config.toml
n_layer = 10
d_model = 256
n_experts = 8
experts_per_token = 1
d_expert = 384
d_shared_expert = 0
activation = "reglu"
moe_layers = [2, 3, 4, 5, 6, 7, 8, 9]
router_score = "softmax"
normalize_top_k = false
routed_scale = 2.83
balance_loss = 0.00686
balance_bias = false
router_bias = true
init_std_router = 0.00929
lr_router = 0.000205
vocab_size = 18598
norm = "rmsnorm"
norm_eps = 1e-07
tie_embeddings = false
optimizer = "cautious_adamw"
lr = 0.00108
beta1 = 0.9
beta2 = 0.98
batch_tokens = [32768, 65536, 131072]
seq_len = 1024
train_tokens = 279200000
steps = 3665
dataset = "wikipedia_en"
Below are experts of layer 6 (counted from 0) of a mixture-of-experts language model. Rows are named router (the router's row for the expert), gate (a neuron's input weights, with its number), up (a neuron's input weights, with its number) and show model dimensions 64-95. Each number is 128 + 32 x the weight over its row's rms, rounded and kept within 0 to 255. Numbers have three digits each.
Before each expert's rows: "gets" lists some tokens that make up at least twice as much of what it gets as of all text. This comes from a sample of Wikipedia text that the model never trained on. Tokens count by the router's weight.

# expert 6
gets: " ", " |", "\n", "–", ";", "|"
router:181128113168123114156105155142167119124190149121188123097113139135107102154137101131114116105181
gate0:129143098095078135091055255085121088139077154109145143166143094107093145113070163171187118137106
up0:115152099164119070142093105136196141115142155196105092113087135111166128147169123091073151156143
gate1:101136127114162134147118122123059115144130122167073105113126084082119108091078149129131133177136
up1:139149101125175130131175168108115126148144163108105093140142120126086158130103110140182093135182
gate2:129119102108090124144119156089156116117121098161105089068097116102102108105117117108156131134127
up2:137155140146138232213116146127175136181125185118155067175112133155148096130161120238124162120130
gate3:166097164133116117128097126113164111176066109190164121119135105127148154150092117158174179142127
up3:091142153118113118150124190050152109119067171136137129159070138147109099134089081147082235117120
gate4:109123146127106116093140132111135101122151100167132121052140171101072141078117156182110114144195
up4:108171126093130091169175162132115110121133179141171175172095159192133156161101132135089124117136
gate5:078111184126145148161135133149145191126036162164154077182097109094148065154155120081137175101130
up5:029159144157097095084143131137109074063123133131189203050144113120140148112148140156097078152132
gate6:151107121135141147157058165107246104134133136087074057124164176181159157093125068124131165152165
up6:118127172130098142149156056154147169177145186182201136125151152115077096151141130132092146142111
gate7:143170086126116143091153079098127093120089122144199144084072136130186093146212170145142152114114
up7:078182121032091081091147094104141134127140069131146170099138098104112149166129159134066126086168
gate8:146136174175100137173044127146048161105153151162093131129150135048109164100095188100138117144091
up8:142097163179143115196047164125109100130108199116085158184137158046123120140149164095127142202105
gate9:087109128147106104131070139114108130145106075121112143122184157079107121132067111054144144184106
up9:144112163077085132121114104107095133146131174055123155112021108138147175098107122130096127155149
gate10:124103223140071121120155108061125130147145136109143088124082133135128137141149158131158099129100
up10:114144138114128110161146165204154136125163136148090157174100126099146122107136136125150128130143
gate11:114127122176154143095181127147120125161169139185143120099177108067111053098136091146128091120133
up11:150091135149153154117181150149105161095126194036121147146136142120072087082158108141151107185109
gate12:153120137072163121125142175137118105105126107084125143158211130134093147134078141164125135201138
up12:179179107118151095133102121110102134126139129161132139146093158167140184151105090121123113114149
gate13:121127187132093105103112145122156123142130145228138130130151183121131132125140130140101232119128
up13:154120149096195164123169117097175105126144106138166067125150132065117104103133132099138152126185
gate14:132180142074118149171105145119139093178143120173133138068147149127158135116116090144172187141126
up14:115117124092130119114139125107092118117171102140064132161130138154146107154104163129137116114135
gate15:157077145123155165154159133096155092121115109151098099140108106136133123134109093121137143125059
up15:084121137140170167137088117105099156121132173106104105121144170120132079142108087117158178170079
gate16:063105140153150168119176112139115139157125107123106112087126110111146095110143142096135091141128
up16:165176120083099108095136092127080132124144136179119159169116171108122137131105112133174089130158
gate17:114128159155130169084112138128193123158096074139079139144113104080102062131131148107129173141145
up17:176123142129114197132107155057141073110094155109153116037135077135095091125120109138087123116121
gate18:161136124114099146138195132084157055095134152139149124074172049144132115102157142173157145135060
up18:092092106107140157134104159086160182131109087144111199119116137190144161160136194100135130136133
gate19:173130136143081103118100148143143121053085077150159085149134116110158134125130117086126138121143
up19:169157101151144087141179149135121171161138091119135195116130154133101102152099157149142093146129
gate20:104083143116133160163116165103087141213108074110114087102161124136160085137140170091152134187143
up20:119111159075173205082121147139136115115090122148119168134130050124146100113123132121122107138118
gate21:171105151169085121083187134111138085137158126152111090142131097118083068073072129138108107138149
up21:116107138125122129138130118155139180103118128084085112104160130091072142158166104112129152061111
gate22:053093131156137112148179135107114110119146080159128169121117104124144084115134105109148148124090
up22:104116123133181111128155067123110065141153118111133168041154156154124094102110073124084140153146
gate23:108095126093045159161094091132119114189159093170094098169151095119128113114147177156197138096112
up23:125088112096098159125059129153076124131174143116129152153135119198082055073116111107095155084124
gate24:114120080121129111140161194098192099073081132178177153146144122119121141138146117139125098164130
up24:150181176116056108159121093073087089121134110129111145135138119086091206101113138128160145098096
gate25:148169128112104120064107130144163129149138145120142134136167115103082121125140163089161113138113
up25:161140106134174127125164117139145158106144098142117111103137146161127101083104069147132129117089
gate26:140099120174173113111070093084199152118071116183144088121130126085139195120107167126140177107131
up26:094123163086136173120192155134085101153175132105114166089140146156104070113149091140132093119126
gate27:133125062144097138109097147136143176132144136114103103153105150103102102138090131111133161128086
up27:093123110086107151154146122129092056149131177104113155122136170167122144129154152208148125113110
gate28:140115159139106083122133206084123140098152151141140058153070064135109139103070155092132127138132
up28:127134099145109131129123236113143157130093122127148104137087117161124162130086139159146158125168
gate29:146145165150129191135140122132106122048093193155129128100179137167130126140130157115113142109113
up29:093118095212160124078160133137100171081135170130115132160199102098129103153139173110112146134080
gate30:117127083190082167117120127189077172079139133140185099053121114147229126140146170115121084168110
up30:128118131034111148188118065060107199151195129124152177147092116133125156148173112158098121108120
gate31:158150171174072129173141128090120195115106101113097124098186149121149140139142141118149149193174
up31:113127119112176205138191091122095138153093158136125159145117098171096119092128081133167184152164
gate32:175074121146062147117166078135139078109092135120156083131106067099119106105173147106150114130160
up32:110186099090171117156059159127139190094136073119074170156157203118164070143134110157152109128160
gate33:116157176131120200125132107109148130117099135105148124123080144132090109117136143127125126158089
up33:188125093121065150170130141126111209111130132161130117165145089122129108154141124119122153073145
gate34:091122088143167149170113173106122084107137108127109124147150166088199147154096191147169165197099
up34:071072121127179141107140102105096083136124138149154120113140067148190107122077158148132196149072

# expert 2
gets: " the", ",", " that", " this", " his", " which"
router:092064160130151096065060137135114077164103132086117150063123117098165149080145079169181163178137
gate0:090093156136180142097133044121063130153181104125155166121153130122114144056095121112095163143133
up0:186110135143068142182126130054152136141172076179119068173097102185101121127146091162152118033164
gate1:162106092074084112077126157104118083107057118172149143117139138154129132109106132153106097185141
up1:165173157162163152168163068129139128037127191104200146121231128134103122143174145180164108097104
gate2:138114098117140141159124097138123065158137114168121132104072156076156137163126098188116101149106
up2:088138132083153160130141099137170137144184127166159094112104131058168096148180118166093129143115
gate3:096122126130090163119137153169136073174147133131085150041148124097127113114136195115140121150079
up3:154084108114168161165110097163157103169122167095112122113099116091117166119126129125091157138158
gate4:134147155101148080092118113150138105169172146100100098110142128159105164132066142087099144176176
up4:121121051119160096112129147100147114136116173125125155161114097102115124122105140068159204133071
gate5:132156138109076193152166094107114203125098107131124067130085108182119112144131108125083139146119
up5:078087122164129135133120138159170124136120099127162156208146134139143101143083101115186170193080
gate6:123156174167083125183151093122100049112125139148105184138080144106137165149078098147116177125127
up6:094119190133128106183166087164160070129152102132174089085122163044176154114067130129183093179046
gate7:156083114128132159187103073154164134103090131146164081073146133127084104104160134056156139147114
up7:173110188185157119099178175138085090099140130090122184174121107100160111144118116181141080099144
gate8:107102088141088091121162113129100142111122172094126097118150135162148115122105191183116127146129
up8:161130071182093128121095128131114146164114187103147126096133111172137090115172108168137142123121
gate9:125076099176183169121113156128102148085126103084163096131131134093150128199154109087164139107091
up9:140139167078115129150144103128112108143127108162103119107149157133143095092129098157087076138161
gate10:144146100141080165136119152165097080112134148117133137118142128133080141112113231096162146130122
up10:115139104176093100153149111088084121140081145169172153098129135112206070158082176128125119080131
gate11:106083123143191183140137148135168109126109168174152096111124120100146075131163159136154146160072
up11:137174141183115144147104187070199107128100131147097171167124133145142159149145112143145151142152
gate12:199158128133126102122123093147140080120143139081152065095145119130119125139127126079092113166118
up12:076110146148144093085081152173123145160168080143098102142134160110146193136091138127109117169142
gate13:193135159096108163112101149130123108164158121154113123121112115136146160103166096074139209104097
up13:131161161120144159146128065135170087094174158120130155183127167159141153093108122162128135120123
gate14:106140201174144094134139152173165124111115167145122096152194118111150123153140134149154155090120
up14:156100096145140124118171147124077172135102082099092170193132123103077173152135125111118115126140
gate15:153104109095090105150109094176077182167105151140158090111105127107080164119102144118127182183121
up15:127134150142121114125146131101116141136139126107129166190130144056154170134126111115074134113159
gate16:132107167208169106096137147106135128116170085112133075141096134161107123128094091159148135112117
up16:119194075193118187137118108145166115157183154139146080096115097149136091142106146151145205099086
gate17:162202161154144083099135176112122121130138143133146110093149162145124139109115153095120158111083
up17:167131160106146122168082175106119171168113126104138154097175137088088149106145137119143137126077
gate18:183121160169141177128134140165133105142113115111148098206095193160117120159181100131139152145119
up18:105091124132139104108136156103143193167117107153086085107147101129103109092142074065161152090135
gate19:141110130100093166126125131122124137136147113114144177126161095098148142118186131132132135112092
up19:170086146086117163163103118126164130125116131151129118089137100143133106067108185141138129145110
gate20:117149151147119100159129157073066197161133138111178148052101148112128122118134133173146169142024
up20:161124173103155152176161138123202101084168124148142091152117126063129154142125145141137111144119
gate21:181168143133107136130148159106114129224101121102140160175122150058177174153063154195130143143184
up21:102083117127162157133136178135168092105135169146115118165162122131128093151163161128136138067111
gate22:113129123121177099084147134125074121121110171146124121137079169085179142112105153161125132152120
up22:180132145072133143126118110153118106119126098128156073141064152187129105171115148187142168059136
gate23:160111111095130156152134201141168145054109108173124147129126098077070134118125136170073185108149
up23:160116131071173098125161147109151100052112102174133140124109134099106134113085146142096154102113
gate24:126141142118106174138125150040127084105111118129176125081130094154105138099110161108145215152158
up24:175184146123110165124133129143152105116132137175146151176082104105135150132160147110104050124104
gate25:114119096117104130087089112138159167149047159087162142087138060164096151107138145131095101100097
up25:162122144179126084158115102153138114171137135124162149107157151160105082132180120130178157147179
gate26:150066139125149138116107113150161067156152179123129109190107120134101080177142092135123164088096
up26:098105143128123109149104150086170103160114151118094153134165089141128088109191086146138137127104
gate27:112104138149131192159141096138148154143121096142114123116087092108121179120097128156141050114141
up27:110091161187121118106098109115118205086207162097118107145200102119116065119133167153087120141150
gate28:191138195162171119139168220090112098151101115125147128146130112180115078148136131117152127134129
up28:111165142125093133113120076155123114126135185173159167122166153123134173131150127137091080108165
gate29:151131131156080106117131136065159113110133195124119121065087120169093102098178108137093168126122
up29:116138120164153111126163109069151141104171199116110111150147113158085110067173075104127130191104
gate30:170070115069124113155156123151149111062127131126145119129144132109094098162124178129122132103097
up30:133130186136049132092140103154135167098126116153133097113134174082155185096136139069123119217112
gate31:058097062123097115128092137168132136170146141075125164122157160103179136136097128104122083124105
up31:170183132113187142135088144136105162086096161132115123166107173154093124199132111116115146205168
gate32:130160114191093150105106143104106118167096094100139151167211148085154126143116111150055129163090
up32:126085152075179124174184127098162165090153139133137131151039124136065129117144197112174132070143
gate33:114111154138134169146145110096113061165114179158113123088128140100122163116133185138123087201115
up33:129112116163091124134126163118149143123164153139148130109127215137105106176180113170157168109072
gate34:135137072122191109078165154109112184119110153128143116152131156073134129161096082116109168098123
up34:157151135120147156171102106193155077149132150130183126128113104109103119099054142170156161117143

# expert 5
gets: " of", " in", " to", " for", " from", " by"
router:067133074113129206124129116125161147142152117123099061177102133142078119041150104075105059119063
gate0:092125111144124135109115193095106071138135159166111106121134106145125080081108130153068186163087
up0:149131115157103105094074091166178172160120141095170133117150111169117129146094128136105106124139
gate1:106086132143119112128103096154145099082136140057199158132143183058162140114162178141129110229161
up1:132082139159153095170167147139146159186104099109070151162117109122114150152095143079153125128099
gate2:132115134119094089067066175153153150112120118151148139152153125142097159115127125079100131108121
up2:147073158154104111128118155123061129175078059128092208075128129161172152085125155141087111142115
gate3:166142151140105135111127139122107124097106135147160200101170124107136138135115182120162144114087
up3:129097138124109072147190139170172113155115119140176113112034160092128151104130120162134117104089
gate4:143086131107122117114128131137124050121136141139133165071116091123124124107177119150160095128133
up4:122200134151115076095079128088153175147108110112146139111091108178143108097133076158132116100158
gate5:121182090132154165173156146127176131176130183160136113163170121093107099119078094111127129131112
up5:095104113097140134137161154083117086101111184142112093154119076189147119128159073110098150134084
gate6:076098062088146141132161166091136123061118105088137062142114089093145148103113114106040147148134
up6:111154134146079116139125176163101135102099099110140105161128153126163006140126151091133162059156
gate7:077154111149117145125139159126153053075136126190124127166148150132130099092092156094142180207088
up7:093101133139069182105133129119109146082191062172081110177164093157094152142105085127148126109103
gate8:147105105125146129139135157145108089147112136151113093131155153147145135082140125072099124139116
up8:184114096077164071119116108118147161136110124192148115135179074117114118089196154159126116113102
gate9:126093091094118129151132161125167133086167085163130113124124166134134087087124153115082139143093
up9:149093123200093137138099127114166136092231089131169125119140150126168206135133098142139125169153
gate10:102180072120124120149164119152134105142118113159157107156103144137102126085185147139135107139167
up10:183170084130145132088102094151040127154175104125144099117104105085114092152179069157144127159092
gate11:115138104110117135140057138118107171085132149137159156117200103151107020126111088123177118150065
up11:124163135134144143087161096103213137177108120106185112155111122164156124110110146174118118145147
gate12:050084106150125112162151131084068152092133085131110085116160134150121083114115108126173139098106
up12:173091151093071106173123111132159112100131158087155069148113140151130149142130147148123130058110
gate13:094150188124083088107090182101127156129139126179125120120128154122113127100178114142090131150145
up13:137131159101115135105104150096109164136119147200110148150126159055129101091111148107058119149135
gate14:110139138151142100097160151103115101091126107110070139109115101173157134105137156048122132095104
up14:165162091095126167142153154106179135153123158093128140142160088121097083157153125125105150127077
gate15:156167143158181171085106164155125134107120142108148183102080147136124135137118058115080167186093
up15:166132162086114093132128162118166123160130104173109135123069123106220103145135172108116137108148
gate16:082095120150120113113184144152101120070130153152115129139093110131123152092149080111109105139113
up16:154146132124098130130142079089209157188165133105117078106127162085184201153075152095146134141115
gate17:083149212176124081147114121129127131110076144136138165077130109107154176131103088143126148134133
up17:084103119148168208118111141095081118138113127136134138095129134129099120041127063113139147148069
gate18:123149127100192092122160080094140127079152136106166136119124103067113152134143151130170124151101
up18:165102119139138162127125143100098143139149149105111118122144105097112115113160175126108138133093
gate19:133201152152135140104113171052178149088112162080172112187097104093125150129123140132122112171125
up19:085088116095118153176147131160119130099140173096121079078110085153173084088158155163143123084155
gate20:157099096091128168185143148124176121050141071177139117136089109133123166116159175099072161140150
up20:152123112102153155138119154098143102102120121153109162114101070131110144066164181120169117132086
gate21:115090130118151121155138158144157098023110110108128099124141198136124143145125158108129139140130
up21:107151109150095105141143154137080129134140147138057140157169139142140146155122095107105124120149
gate22:140103164074054153079132105085165079126140156141154090115106133084163127156126117065144143150162
up22:159048112094075113105169141126156107139113124146138126117136172095085130126131149114103116087093
gate23:172119154164100150136147167065083165150101088122122143033148035108073114174106149127093133127117
up23:110130145094123089154149081103142096111125190000134148115194161148152188109083121112081151151122
gate24:156117140111119103078167107126196145065122128164108104134093109161146088107160149096163100111157
up24:174187098088134102152091136128135136183047078152107155161089151100137156145079106119124097133126
gate25:189041171122108167165123129112158077126116150185143147093157113066094131115143139168127146159057
up25:098085143093099122127108119123120144126173169149077127099116121095153171091137200099102161123134
gate26:145085145172178123112135138142186152117125096148133165185140199091136160121088204146178161148145
up26:130101107082100094106138133132132105160109130092085145150198101134125093043114150134126108204133
gate27:112144134089161132122088145069085078091146132136124121060143156169141162110147113127141176125147
up27:185132176141060144157121107113144194148153112062127132126053117133139109114128147133137150145142
gate28:137125184181124117116119150161161113105142091169171124154135165132171088162093136121152183095089
up28:127102154145102105119126126197132128126127085176156140132039162116186107126108151127122173124117
gate29:099139135170126102136153115134158084079178120138101096149144084109138127150111096137103161132071
up29:101192138208115141111142150121110121095119128151211118145098121106134192069170135138148129192134
gate30:116095102111095139132166123124122076174124119132119119159142140156193101083160103091118219135154
up30:148154151148203123096132107179189048137107081170155133110180106118122066130084153130127167134113
gate31:115129146118123092146156181091191110109072084167164088087105159152155139151156154161155133168050
up31:113159165117129096148199097048129081144133144103159156116136161134103116139135187169160133187068
gate32:129096111102106100145137162163134168040098156121110103141116109122114073123150093186135140114118
up32:082099140201077127107160144163121154125147188146132071103162095116110070073148194111117150099108
gate33:067104136118102137094132113121105035144117090137065128154133121145146133173109114097118154173116
up33:144136119135166144129194157163175121115121153137154135137082124125078168129068103146152152133105
gate34:160117182136069135164109103111162045164109157179167138150119107097151103177149127168147123194092
up34:093146164173177152189140126116199182182058150103109110044189135150153099114092104114132141140133

# expert 7
gets: "\n", " |", "-", "==", "|", "==="
router:146167141113151082114128132134125133114147171127118112135165155083127155132085131119106125172140
gate0:133138106149170088075144175089142057124118155141147126111125098111143124104076144118166137158109
up0:156112090103108115175076183142119180028134131114113176130171146123074164122121120110111144113158
gate1:133143134096156160108216161083255106080097175067137127107123162070160168082132140098123099163096
up1:108127141192111116146118103101115151117149147135103118151062168152168114134107077129132154115158
gate2:146158121164106136101108175111150104139123181114083066053134124108186142100125150091174152158122
up2:144155108137140131129086134180126100143057108177160137110130072166124187123145068057088044169135
gate3:108129113091062079088149105078118136116118101158132133114153194074125109165072114130121150202140
up3:112128108147103146173079166190122082131134141099090137155109197122132166149125175140124118068135
gate4:183122150142156044080158101144087081089182119117088143137128103090188151133105160127165138176163
up4:095167158143164173116170123114154106120068100123122066155111145130125084136179115176161137153169
gate5:154139147136130107112092105149146139137120106142091150100090128086162152129109147109169112109102
up5:157108093127131138145197128177135125158149166150161056195074192167125083149143119135089173087140
gate6:111074119188078113167085167156129127119158143160130093206091140128144150119089127013136189141105
up6:162153120076160187141137075116131107165136138124139150112126148127095088144131119207145112076130
gate7:044109106133181120112213155163114099153150150119122117123136125151159119156120128048038148178080
up7:193185151104090140171060069105123148123131160130119134154169105094109132155146057134116125153097
gate8:113147116110115128137109143087099101138191114132181127064135123159083099066172115120152130105132
up8:147189112113070121108103092093101145116131129181185158030148150095055139093131150154141114111142
gate9:148175119092106105116134136072121081066144183150084073141134074107140127143108158129122152107122
up9:136126130134135205091167027122168137053096157131123091149117123172134082143155128136097123074166
gate10:105163148179150154144151164125190162098142110125135077115170140116100135124117052066127130142096
up10:059127137148178045124204077129115146120106140132101116109172178137109107188118151134076130097110
gate11:168122190163139114122128132086165130139141176119163133121134129040198156128117157091103199110144
up11:126107122140146052155110140121169077153138123196154138146147153162119136098154123151199153173178
gate12:089158123154062161113070104154146108161085151096149106123182079134167106145112195147109101106084
up12:129141168121107125134189138124152145114159103116140156105145050184091122192120197089178123078138
gate13:206135127130112142141088130161153109134115158138141145139166118111146120123140132126180109162091
up13:111135129087137180169144112163140169148081093217109098124099095172123129124175125077102119123125
gate14:123170191110162138134044160126134091104125145138145097126132069136085120098072122140123134065112
up14:159179091176080171126158114164154203122163169169112114139179163093116139184170185132142125143110
gate15:096199164172131141138159125127147123122131099159158191141149042143107148127119113124143175161136
up15:191146063164079098145082079128113144136099110172125158122157100123152111116129097106120182142169
gate16:117063106124087097069104159177153089117170135058140131113156086121126079123109130103097135097119
up16:193116189170207080076166120130109132157121089163083118115147135178116105110148129113126152118154
gate17:187148140157136086147148088114161059115117129143140128111092130142099136133115111095137102120154
up17:164095087098137111167072098105060184142077115131155184148096077144102123112119169170091095075087
gate18:140136147132124102133105153095091105065086138165091110163133112154215132146101135149111168177059
up18:163112123100086152079194081113093076054076143127127135060130112092101145077144149144155140162149
gate19:137082137143144171139153162126102156226152087092174093106085158146119130082201130118145169142075
up19:121127129101132137121147171108122103125113119120168115133102151236077110065127055101168163185159
gate20:137150163167071153171160143120128092121152154153112117098089136152175144130103197093139177165069
up20:137135080144198125148131183109093195158116125127127181165154156148168134112182077130128079161151
gate21:115060176125116127120140124116062140106196133103133119087114105120137184115139131101111128109161
up21:107139133163192166123099128067134151121132099174147146069164205042149136178063163124117100131129
gate22:140127143095087167105053119167131045124196199175100073115144128131084086079130079128117150081136
up22:161076107137085128104110135080063199119142161132133155150181161158131120162201174111134147102120
gate23:185123124137068135115082101182090058134145061144139131087146022217128097099124150096134120105092
up23:095107114118123060137105131104120143159099125122119101112062172121175182090104104117119108175113
gate24:210143133132107087142133207123151097111131098211164125123068046128175131053096183153148090079148
up24:119117184126064129083123168117137110078185144132196093141077130165163113075101123116147151091136
gate25:172100129185126139109095069149213124137143181166153086107124119128152193091087148128136123101103
up25:096112175098155148112190102126048075108095111043174199124094121135148171119149117168133127106147
gate26:120140164103117132139115085114131145171094139118133188154139094103120174155122126116124130138140
up26:141087126157115162168077106102221126117093128115141114121160120146110115118126164164185112121160
gate27:148108118133169134146131170125151148099093129185163103117145114039095137109071144096138127157089
up27:189148139093149132094108067171091139162120089082129085136157102146173111142147099146138117103163
gate28:163172116118141110147145123141191170171130136117102131138186150119098093157074136112152143163123
up28:124096159082104143156141108106124124130144126117123179145168068095167099142103147057164121154123
gate29:077114127138147147131094128140162100125185140119190142082069074148146158081166083200120167144121
up29:130098123147218191124110148132126114184089118113112148104121027114127090084121129141144109154124
gate30:108179145086128073164132143149149086097147151172126099144151097091116118136109096136135092114123
up30:140102098146096142129083174168136137170154107148095149119100116081123104077050099130059153110126
gate31:158170104117128104101138121165168052197143116085154151129170114108090076098113143061135193122133
up31:137113127121204159158160108104134163141097148192097111100151090191154099141111111184193098038141
gate32:122139185112127117192066137134056152203156067152153167170096080152086140145153119090131160146117
up32:121132030150079111137134073058163149152145123161129115116115165147115081115160068123110123113147
gate33:118109119118090187112128133087142178161122123085097186163113163151102132103198170140114152103122
up33:052141120101101114154152116090084092107073111166114100116107080126134179097129161195153110179125
gate34:155152127102113121110114165127137107101110101184079061108171137049164115100101110151147156163092
up34:124098089154118106140092108100100128102109166107153160112125130079116132178137173110159172065117

# expert 0
gets: ".", "°", " (", "2", "′", " $"
router:096112230132120164102130104153114182184103092084089162159087127109130162169079123142082113125169
gate123:168109141107076185108105144074108077139115186129178109125091080100103093114164163157182120098104
up123:101138137154141149124123118143082149136161124111128162121120087159153095140066100123058144176104
gate124:150100181132122132153098120123178097140105115112134158083124127028133121151090187101153132094100
up124:131149125135093144097070098126066093072121152084148156145123165135127141101138143119149160117151
gate125:159155108171154109151182126092118076140175162140113141146101172115096084106160088113154140163098
up125:152170087086119172115106159089074129107133103145144144119133103166037104078162085116125126097141
gate126:111117128137131097072122140147140134120132100143120137150177116100149147150140152158085134123141
up126:151089130148130090130126129147114112142064140176129137141199100087119139123121120073156098141104
gate127:149147142191125125139182120147098075119131111134116160150095148159080145131080130140079196134122
up127:134139097155161112151108075131064142099153075108094166123147145078129105110103136015132084162148
gate128:164103148207142123121104117112080124164088129150128093101120077118151126153082196152140171172095
up128:128127161142155061088167106115098103109080136152142134104067034139149090123053168114124160163127
gate129:134185092097152121046128100117141117121208164112127049081159093154111114092117220144087151085092
up129:157076125111113117137138100147124123092103140105185124141056153086161141169154130081181083125153
gate130:097108114207154095179148143121147113142109137151113152118155158085120114129120194106158150128093
up130:187098137117098151095126111120113111062122159112136133134136114156188122099157115160167118114111
gate131:165184093162119120127185110076170071135090144199119096107165058035121122051120151150139146125157
up131:121105180050127146091115150167121124106153158113131130148111148175155141141110120151142129081082
gate132:133164116204094139123073134188131103142112155134145101183130098073108155088137119195137184201131
up132:125166102118144112149133093111101151098107140134148126099091064116202132161154110166144087164122
gate133:157089160078089064113145135113092129147135127080155179142153135084178130151151134097148107130093
up133:148150135110112104133191203171150122131113109131144098091095073145140119165096138070105171127139
gate134:216121122111086132128127131086137104189091112148113126150151131067098118114089154154155168129126
up134:094120118149093120123050163141129103139128042131154174160107138105144090155124183114208159168136
gate135:096116096116093138058167138139190148117122122143147185085127145081192088161124192148099201145109
up135:167153110097090045118168139105062083144141135083079128113102194088174088113080116093094086179088
gate136:082101152146127070142147111083121119084068180178173143096092151079147133089119079120109141101065
up136:137106145097157138080121149156128203183104140119123103080129105147145111138118036123114071133218
gate137:096144161158146107088150097110129130114139141132168155079132095110101159158134146112131175128131
up137:105083112156097137167126163125114091193173115149123154127087155189134091126172134150142165117153
gate138:139116196194221099064145140148135121116190128188158127130165100106136166076112074117130103125075
up138:123130085155106222183045120162173160165096108118168101115133103121101106125142188172159110139115
gate139:137104068139136082221120129088128106115146113126121138167130151140110151151095139119150134164101
up139:070076116136126115195121139139127154129096092149131100131163165137130151121069099096091169125069
gate140:083094077078110190178110158098108155182136094148107122141162109163084150110157114115122121086119
up140:199138187149155103162150100160137124135132139086117131148075079158143137137125141126151110170154
gate141:125089111204168124169167103119196130121093164137115101091123113143120133138122150100111135149136
up141:173150134164145137110198089135136136131089164131094032107149129147096166151174147076111185137095
gate142:136114102107172160133152173125164139129119100122157113114191118098121135093198125112136145138112
up142:136137116181144174130113159158121157111139060164183048122127036128054115097143165034159129104107
gate143:126173163145164149124119133130178082080103148110154119071132092166123098156069197176213136141105
up143:125156101087134105129087133157094130189188108167093100148165151162083195062166154089111113059153
gate144:092114111072065138135102145135155133047098106100102104133105182138145212104155098135115114164127
up144:118111120121185139125174149126127119149100143112156151158139102104082136156135130105171103129145
gate145:114074117100086120095143175121131105147129167132110137128119122103111141123124078097105091193096
up145:147133189122166163094068061124123139170118102138143052134071094141126126106112127145166089141140
gate146:166105109189125117125135106146115113167168098123246178153099146110098142149137157120139149092095
up146:189090076164108151062088138152096096133116072144174120123147114113120125056153130107138147145130
gate147:108120114161182094108161185117141128149201140147139169143075191150112092161134050163153158110138
up147:081132092137116168196115090108156100131125162113112097128124122130152134109064142076145105179125
gate148:111135086059063139108152100120158116138100170117103168142105135150128121169086193171106164113141
up148:229177112141127095136153081050134140142112116153089170147150145127144146132143128184117145178119
gate149:118093145144085135118146155079133151101057134198147110068084148082194085103157128085110190200032
up149:106131190081135136160119102064173145148125124171131141062108132132143126129124108094145151125077
gate150:125115111185137156136145099135149127116153112110161114126098089091134107132100128059131134223092
up150:105087120112146150061117088090136153141086102127136160096138103063147087125116077119097159063074
gate151:180128110126083122176101140001120114110104099170106130128123178133126178051182143145085148085075
up151:136129159126117131148148145108165139143139131137141102100122151151112162133130128131101163130064
gate152:124080155174101165127075195126170088160138191101147096111116156125124095166148205103152197146069
up152:107149082189149147067052187135154115151123124093125111143172141028143125135165085130093162145126
gate153:111026153139064115144158113159182102092108144118089158115115083136149138052076107065090157196156
up153:122126099178150111112179200147106158211096142088123119103140148140121089125103143151168139070089
gate154:089105085067152175154084161135097102118171144146107104177166174120124127108170137083165119125071
up154:140129059108202137128102163108125123132170097145065081137149121129089068131154091079133132168103
gate155:126107156147068096171102147149088071089190164066113145128158141197128074139164137109105159134112
up155:102099124110060110123143178109123119103153091143119110128128135122136126098134091106076137083073
gate156:111089103159172100054088115138151091079086088084119112145117081158095146064118167150173137126136
up156:129118085144088147108085071127105121113150111126112138054175109082158162062091132132151096155012
gate157:119027089138079083089187122104145124037131084177137138132139116175197128113109065133096141107133
up157:144103080129096118085202094169126137102140105202133158181135121072148161116120062122093146112156